Experts of a small language model.
Experts: 64 SwiGLU neurons an expert, 4 picks a token, a softmax router.
Training: a variant of Adam for the experts, 458M tokens, 6986 steps.
Below are experts of layer 8 (counted from 0) of a mixture-of-experts language model. Rows are named router (the router's row for the expert), gate (a neuron's input weights, with its number), up (a neuron's input weights, with its number), down (a neuron's output weights, with its number) and show model dimensions 48-95. Each number is 128 + 32 x the weight over its row's rms, rounded and kept within 0 to 255. Numbers have three digits each.
Before each expert's rows: "raises" lists some tokens whose logits its average output raises strongly, later layers aside; "gets" lists some tokens that make up at least twice as much of what it gets as of all text. This comes from a sample of Wikipedia text that the model never trained on. Tokens count by the router's weight.

# expert 6
raises: "The", "A", "In", "C", "F", "Re"
gets: "\n", " (", "'", " \"", ".", " do"
router:059111119110120104147122120107129086177125153148121124090181113122139139109130118164132149113124125123126104164126138146109135193092126184182089
gate0:095114076091186142154127146081138146117164140112117082161153104143138094127148148145104088168139074101109115087068110122151155115132143105160121
up0:132154202155084080098176105132100121111092118147097096204097080102153132155076139094075112135123131161154168123207163190178107145132117094120088
down0:118147098142152113145128115102111125171148144046111108155159117101155136189149128181069103128195104187115165103095139103089203067136165165113118
gate1:130142076075205090124156162153088071191126136149135137082112141160120138109145119115122170133116152043133123087093085162154159094138084132137125
up1:119135142104196172140134151118173142126188125141093101161110172164122095125172180115100116143150048101125143176071155131165180139148079162071144
down1:126104073013096139144097094152113074108145119170099137164158112118117103061154162114155167120099128096138089104124116125134102134139092121147112
gate2:109160058092124152114130108112133098097129133119132142164089076133129149118131105136123121226119151080150123057162152144123161171126105105162115
up2:141146131082106125104141134116180131086125130129115156066081155128108136081134144136136126154098154125133116059141084113111125139141072122126169
down2:120114111186131091131130176084148115104099106142143127049136165118102131081161119119187100089078154111062131103182122114154085193135162109115156
gate3:147122123096104130082107112129096140144169094063103148117143141095161136129135072075129144130141174101173121152103109164119116125151114167103125
up3:165090174147077109156195128150185160128192114125124100109114124195097119112110147088161144132111097154114142152217150127167105123141093120084134
down3:086157153152104196132136113124137118206090159105175147139093105137172059123110063086140120075122130174087121130189136177098169124163152103154139
gate4:122124054127161088087107147114142157130141113121095097122120153128150119122171110090108202141166077086149093168128147123148148077137139137122196
up4:115111102130054094072134123092138096144157140181176081137079101126134148104150081128132103163080128136094125090129182066127113120161134131177127
down4:113122102090157123137182112076110141191201129119131088122130102160131156064131063159122137110106068117192083132109181097160131120133160119115179
gate5:126186132187123237087159133142083119137068095115133141117095071177090115117115136139066081150126106179161093169116128143110125133154134117145108
up5:141093125118192070176180140175189099124187161097116116108128179098144152097175111118159187137149101152084164082145111121104113160099140096152210
down5:115131126146134115132171143129156089120164118142091104151152122141065148139099185089076161085102139126123145057090125138091154163170091105197148
gate6:113076137127092096128172124127120120109139108093171129145132139132102140135145070099096088116109141112124132064118085135102108154181098099147149
up6:106059105100104114180069106164123149180210108118122074082141187123158110120087094132126139170143158084099151136126156116163111104114108096090172
down6:128113134117137094175113118125086103185173124061164101044121183110154105166123142149108125121131115067119189125134105105156139133149140144115159
gate7:151153120226107163149154104173105125151113065095125130103114116166141132110129108064075141150165095119176102150149104156096176124139156048126112
up7:102097125151109120128087152085166102116189137082100070177085163150118089146102074131148073164143111162135178111135095121149113144135057102184159
down7:165201160170117175117143143184160098148165068183153071180098129147099144151157129099106144128138148055157183054099130157089092153138149089127132
gate8:115128110106095163126105120126158173090127120135110111057131091162160112130079162152201189141127119127119135124127112055132162184104106152120071
up8:193142115157183109109133112166118083108149158114138165109093141191115156093115177145165180088119092127155100093125087141118166118169119108140167
down8:111144185142089159157109175082181107101145079092136151108161127168083076131109095143152163137103136124155164060111152116143128158128099090132141
gate9:096118226136081172090169166118096118120149129112102178047169118197107177113122112097169063108134128125109075119132051177147100097138108146113068
up9:165132123124116138087158130165103137078132157171113151161130138127177123124138098107085120121171150174163098118079123162185167189104114077125137
down9:068146132134122092139097162130123151134114162123168109115148069188134121128191148146110087139191139160049109135137111094154090133117129152119144
gate10:192092158127131125119109187106117148182140128138111128134106181122082117150151168155130089114142147163103071195083167078107113113138109190100118
up10:170127147139206137051151104121106173105088136158124145154196126117098162175110145134138096073130159122101148137132086164136132114120172114145097
down10:124125106087132101094097130168171129097126109153064187142054111147100145109066166098100091151159140097118130132117081107163107107113110143115140
gate11:160117061128141165112115155096150144125139143130121107151119181124118107172115117116169091142105178077105203113063138175119179137152130095152166
up11:118100146156127150090070103112181145084126118118133120106099174131125111190135101186160134107124079055115126152110117120149102097134133153106119
down11:110075176140087117114101085155149152085056187120172124061133154164139122163144098153108175064164121144116145165091096150136176125103146162117104
gate12:103168110092137073092111155198108097113087154137130122097135144129076113128062108143163137117226136127130155146123129144124155160121112112137126
up12:121133144126133125170112163176136119130114163099169133138151079094071132153123170155154126130165165112115160111113121125070125147123104163132137
down12:117124136152118173116184140067095133152126118071145130158133099161124165113175151159139168107153155117148103122141134169153114041163100113099143
gate13:163088124121198086201079143086119194191196122129053140136127166181105122128174153162108134092099117055129102156110159121121066118104093167104130
up13:101112119059170046155109123149092093184083125126189164158122117112107136127121137175091143137124165096101142143059148085054103144126162119162131
down13:104158131111109156154134117124123102151148130132155160153097057112204085170113071045130137162119105144158137110172105143069141175174160088121125
gate14:092107139129073172127147117118121163058123129161092176106137127088119129169109165125142138111184169105145139128168134062152168134126172145083065
up14:159089064089148083170147103106101139115144150116122122150152121077195141168177118120102123102148161117118159078175140118108162143121108134074138
down14:120155228121056107170141129083213124123046164076136077153089149153133125132155119073126156129156188128144193116093082190144136110123119142127104
gate15:137106075114129111126116129107154159173190079150106119124137123119165164102126087120114184155115130062126184051151148089102105122169035121165165
up15:133071126103123132113098121121160162090129122097090163168141122085103139106107190064076073107133150118154201129156087161138165164156048069150148
down15:101113134154127086111140126125092088135127071098131130138167165136141144074168088093120043096109166049071179128232146106138095169129147142074144
gate16:148143099113201132132174135096135127193100103131137141133120122079134113162164122165138079136092123124123130079164153094103131155197129119149115
up16:173073171171105147133076100157134154092124135127160064153142141160133107154050115099160115102146147112155118184164102150145098113067161091093139
down16:097149127130142141111135173117139175173128192109159090109114111166116154140103091170112106070173073162116108123140147122123138120114098127109117
gate17:168104102109161145124139127158117167151128129140128133186059092148073110125037136099167086169107164126109156176111183117110143229104166132125096
up17:107123060126161126119149162037080141180169127131117148141133097092199124138203138130034103095174085117129130076158133105119186110164106103169102
down17:171166161151134203130159105126135174155170134132103135107112094150133069131143143100152048141111141098135138107151169117133137131198128110099091
gate18:108119100096096114122112143155046117096133130182133134074122131167099118087120117116145168170129200120139108126101139077162188124141140165141128
up18:113120134112074151136045143106096105076133136149142138085147045141177111091113146098133128160097169090116121109187160152148111130141165150152097
down18:115088134104076077138154097152125151094121143143140154094123112151182105096120120120110104157146160155129074191169147171157151112073112125123090
gate19:171207108128154139140155138131097120154129177096140128152130132176107126122119147137089146142138161046142069133120127068092219132087140133152129
up19:119081163094064179118119133157125181046147079091102121161121099117129100148119100054128071173136156119115166161148129152142121143129103098065112
down19:122186167134134172124096159140087177107120092058147121187101148101110187137201125167044121127103120089049172120123195081103145148100083176106167
gate20:136061140117126126095107133195101161109101102178149125083138098099181097115084102102201129133123113168147127133163091134150118103107151053105091
up20:116102125137132123127073122138203139076163117167112069179102159132127096174117152147224110079160078168133188162177154054154122139154103123093139
down20:219115139182133167143124146168160107121062179148098147106139073120170088121131120126093110129110137150084114083115120174121089105202097082136079
gate21:120077136143160125183130121099118110151228117127049108139143148184093131108194123090071115137103082133172156176121087149204158071145113144145131
up21:090162162131181188135178169126161103106175116180103101144124135135130124116175141102185109144076060098157192175148116146193169101166094156165089
down21:157112101035125114148122067135116112105152103206090145145146160134127147019162156138164169118073097088145099125126115125179111120122117137126104
gate22:195122150146126103106173150116099151155163106115117145184109152106098155152128150067119100148163109147178064133135191123117118133117148140104120
up22:134126125113220125164137152149082123181155175115129177115130162118124139131120187177089129098131105143146122112080084170128112119109128122119117
down22:156090164115129090099079147106178116093073134082111115051129155112137149169101155128113156113170194100144106159104121171196103126143128156092154
gate23:107134158109165098181100178184136115175092139162096148157102121103084115146079148117135163120183122129071185112114180154132157131078121115088124
up23:113132136148166100160120103100109153130082150119129108180112096138109133110106142153079127092165171132102133093164107103170162144129102082171101
down23:110111158079078117152077150119135122131103104134131159119167099138122184082127116145145139153077144132107107186168076142146188152095072123181087
gate24:163109102144164086176119129188177093147127112128155102107152155174113155113110093153188141106165105153114107109148138028075111153096087136124133
up24:098095121076074139077082159085120139127148123125063104126108158150073134105130139123079139156124093161134142230097156148165163162191104152157175
down24:052112161105101125118083088133132124104118096109173118192138105169114171152077114089091125081150119134133156143145105113185147122136103151143094
gate25:089114079116114139150144136093145119115131090112057094154072116119091126142135116112141158156184092148148157125136121110141151147075133107087111
up25:155172134132128135169174157142170170133077135125168115130120108112069095142186159162182145111166142210141095130109097128122093093108129126103092
down25:161147127098126077201158105078162095107108144108183090107101074125126129129119154147135161090116143141126095147138141137178066086140186146116097
gate26:115041108157149127167127115150134147109161067189111103106109140155064145153137078039113125140094154196135171163133116120158134114118126141073099
up26:113156195131154117124134134159111082166097165121136206135137101148073156145201180175147135076149128151115091155121140125120096144097166165078146
down26:100153131108140135050101119161132166139169100140150123199134133129115141177150112130099141177147175131201139075102128077097127197162125136104141
gate27:126154081135161124134147095181117157141163116064120113101180123145087106100129144151138147139184100125117114175114124049084154110136107132138125
up27:134079205115115146096105131125168112132072109152153131171074135147149086185111160107090088157160147125123130161159180133117079165070190092104143
down27:101165117111176146140152148131072188121148110130127123179122109071104136196165168157134139094161144110098174154152138122089119106141132116165094
gate28:143121093136155101103152170204057170089142116141120152148105131084104121156099095074102139145132148173156154160128205111192170128116110087135135
up28:085133132110077107112124081087165139094175129136117150147116094121255161152176113133094122138141140115086111143138153112124150113169119148079173
down28:127101150118171114153166082088167125149154101130160094201087171107245155138128077096116098168122159147145105098135055125126151118112094102089135
gate29:139090095134134131148074127116129191079204119134088131149139168153106104147077085113128170115145150105147179130134144119159142157143148123140163
up29:120089101090192132134148173150081112143156183175144124153118109109146142153108143155092074079135130149117133128150165161158095154095131098135120
down29:131109130177181122100132118071136126098143064106113095181130115141137164175066092096113143158122155132195107119110168113110143137153128100085132
gate30:117108112170106119121146121138121144071186121084154144131122106086155092137134086090078131146136049177171136160127187063093157072134162090148146
up30:138163130049198125118142141135099105115096135128077158158080091111129149104125132115095132160162155097092167076119140213130165179103115123164117
down30:084170167131144103108092144124098141100135075102086182133124070107126148150101165073053117198117124152120109107132101114108166148193140134073163
gate31:133116025167138103149105118167115147135187116137081094126166190098135131122157100131084212128148088099138183147148125103120125116104101109123157
up31:133124173147110157151081117141143127085149125079142161131070102145126137113129118110205065194101157105115167073090107167158143134170094118136134
down31:159129158145058130130119103111171121119089139131164107093098151153130074155178125073149148141129186047139185120084100162143173147109106051091119
gate32:146095121139143209143166162189118129145087083123108140078132141161156090126112145112139178132144106052130130121153153077122156067095138131104135
up32:133143093125105091154128121104122174109155131075129094149193182128059160130141061080114146100158155207168130147093094186144143129139116083151147
down32:113100126147115096105067146109125138104169127085129105147079138071105165119081137148102118150098117087153129174129173118108154144159158134150132
gate33:121108118128178129165184151174141087175102119170129126134097107134065143116060175100112139102169080124123110094174088089117119170078130137076100
up33:105161146137161149109137099211165149171121107145114231096092131105128144128143207111163142065150147062116158136139112134105145118094166122026156
down33:121155129173141136204209185144153127140206126081172133115101141109103078115129156162155110141110119173086096170150146160084070104166166130138158
gate34:076179105105161117121034125134181144116114131158131159115112151102139094145144141143197144157144174094072180094108142093135167140121164098131144
up34:135179192134064132073125145096142148071108137099129145145104110155128193142084133114128110106155146086115121143132165159124168143190151109066143
down34:105097080117148129137139092130129168184161152135133120108108186130136137063123145106122112106124144157121140142125167124150122111135114150109131
gate35:170161099151139165066112153188068110105132131115162155084156152108174076126148111080184144147114129111142114097079146172102129128128109126171128
up35:098183128110127112159080116150141111098145126145130189126136096120090168156166116130155199099142130178100090141098163135105149120138158151065151
down35:151146123142148110133144096079145139070156053173100166178110154128142168127122146084153064134097133112147122088104135098159095099127181053108161
gate36:201106077138144127120153116119116094181135120138141135125143154126029127134109137116102132098136151144110120152133115108090216186097094088127135
up36:099120123116133185165072179102110177144111120109143004125124099186099105137080099095166059160123138124139183180171153145198107149129092139184095
down36:077144135126122095136087149127107114130135063096135170089127137092125110088139144122154095077161128161107158043138147067144157160144175145182146
gate37:153097100093167080133139168119158172121185159157141071132144170061168130134143152154162150169111143126149188161090134093112144160093138121161155
up37:144124150127167112106084116151093081170063104130154162127113145122137139124078057092073106107126150142164147107129112174076094129131099101192167
down37:088088139090146090113088113100095143113141068088159125104126177083128103122158161115148105208164138110191127095126133136099212129155099091143136
gate38:080162117080125113105149118131103155120116134126153083157089120084110140169089080151102149170128198051140108172070158081131161130125121186130109
up38:111111146122158147113141186104164119147189129082105193102118157077121126086255134125163106111137074145157089093115129130096149167125115115115127
down38:098182144150165191095101177075115144151148100134109131140160087126095111149096134125135174150123080146115096153157168110102121137165114099133143
gate39:140140122112112160122105187149162118166090130190133119110137149072120109145150152125149185096123073132087207048182173135138161140134149106108153
up39:143142073116130135083129133103108136108183137123127174093133186177137149098133090088091088164093162043124110038104085141144159124149094049172128
down39:120105118139118099102152171154146095128131119080100138072105142129138182093050101118150138074070134115078149183118163151134125211089081126110177
gate40:195099102125148116180100084107135105151128124100104092134128153144138053125087157159102102130134121120145140104110105077116173171080120091141150
up40:148123136122077167051121155087183116130088127154189094088120116151134062098130113124074068173098094126140089065172161069059101126089128092171128
down40:104108129126138151126164103116092097126166149171091152115146139162164128047175146130145111076133118054119150102134151128152135112102166126101068
gate41:146148061192104173113170160117137134144144107154136144077082153177114155105162155120143124119127150101093164146101125073103154155174114145133148
up41:106110115050135107179090144094134101105171150117123134179130104080181085148218146134116073142152137097107139134116121091101162110150113097149139
down41:117107178144139189095137151062115106119156147083139099152110184153148179143129167192088134135154075127147126168104073066127203137124117173132116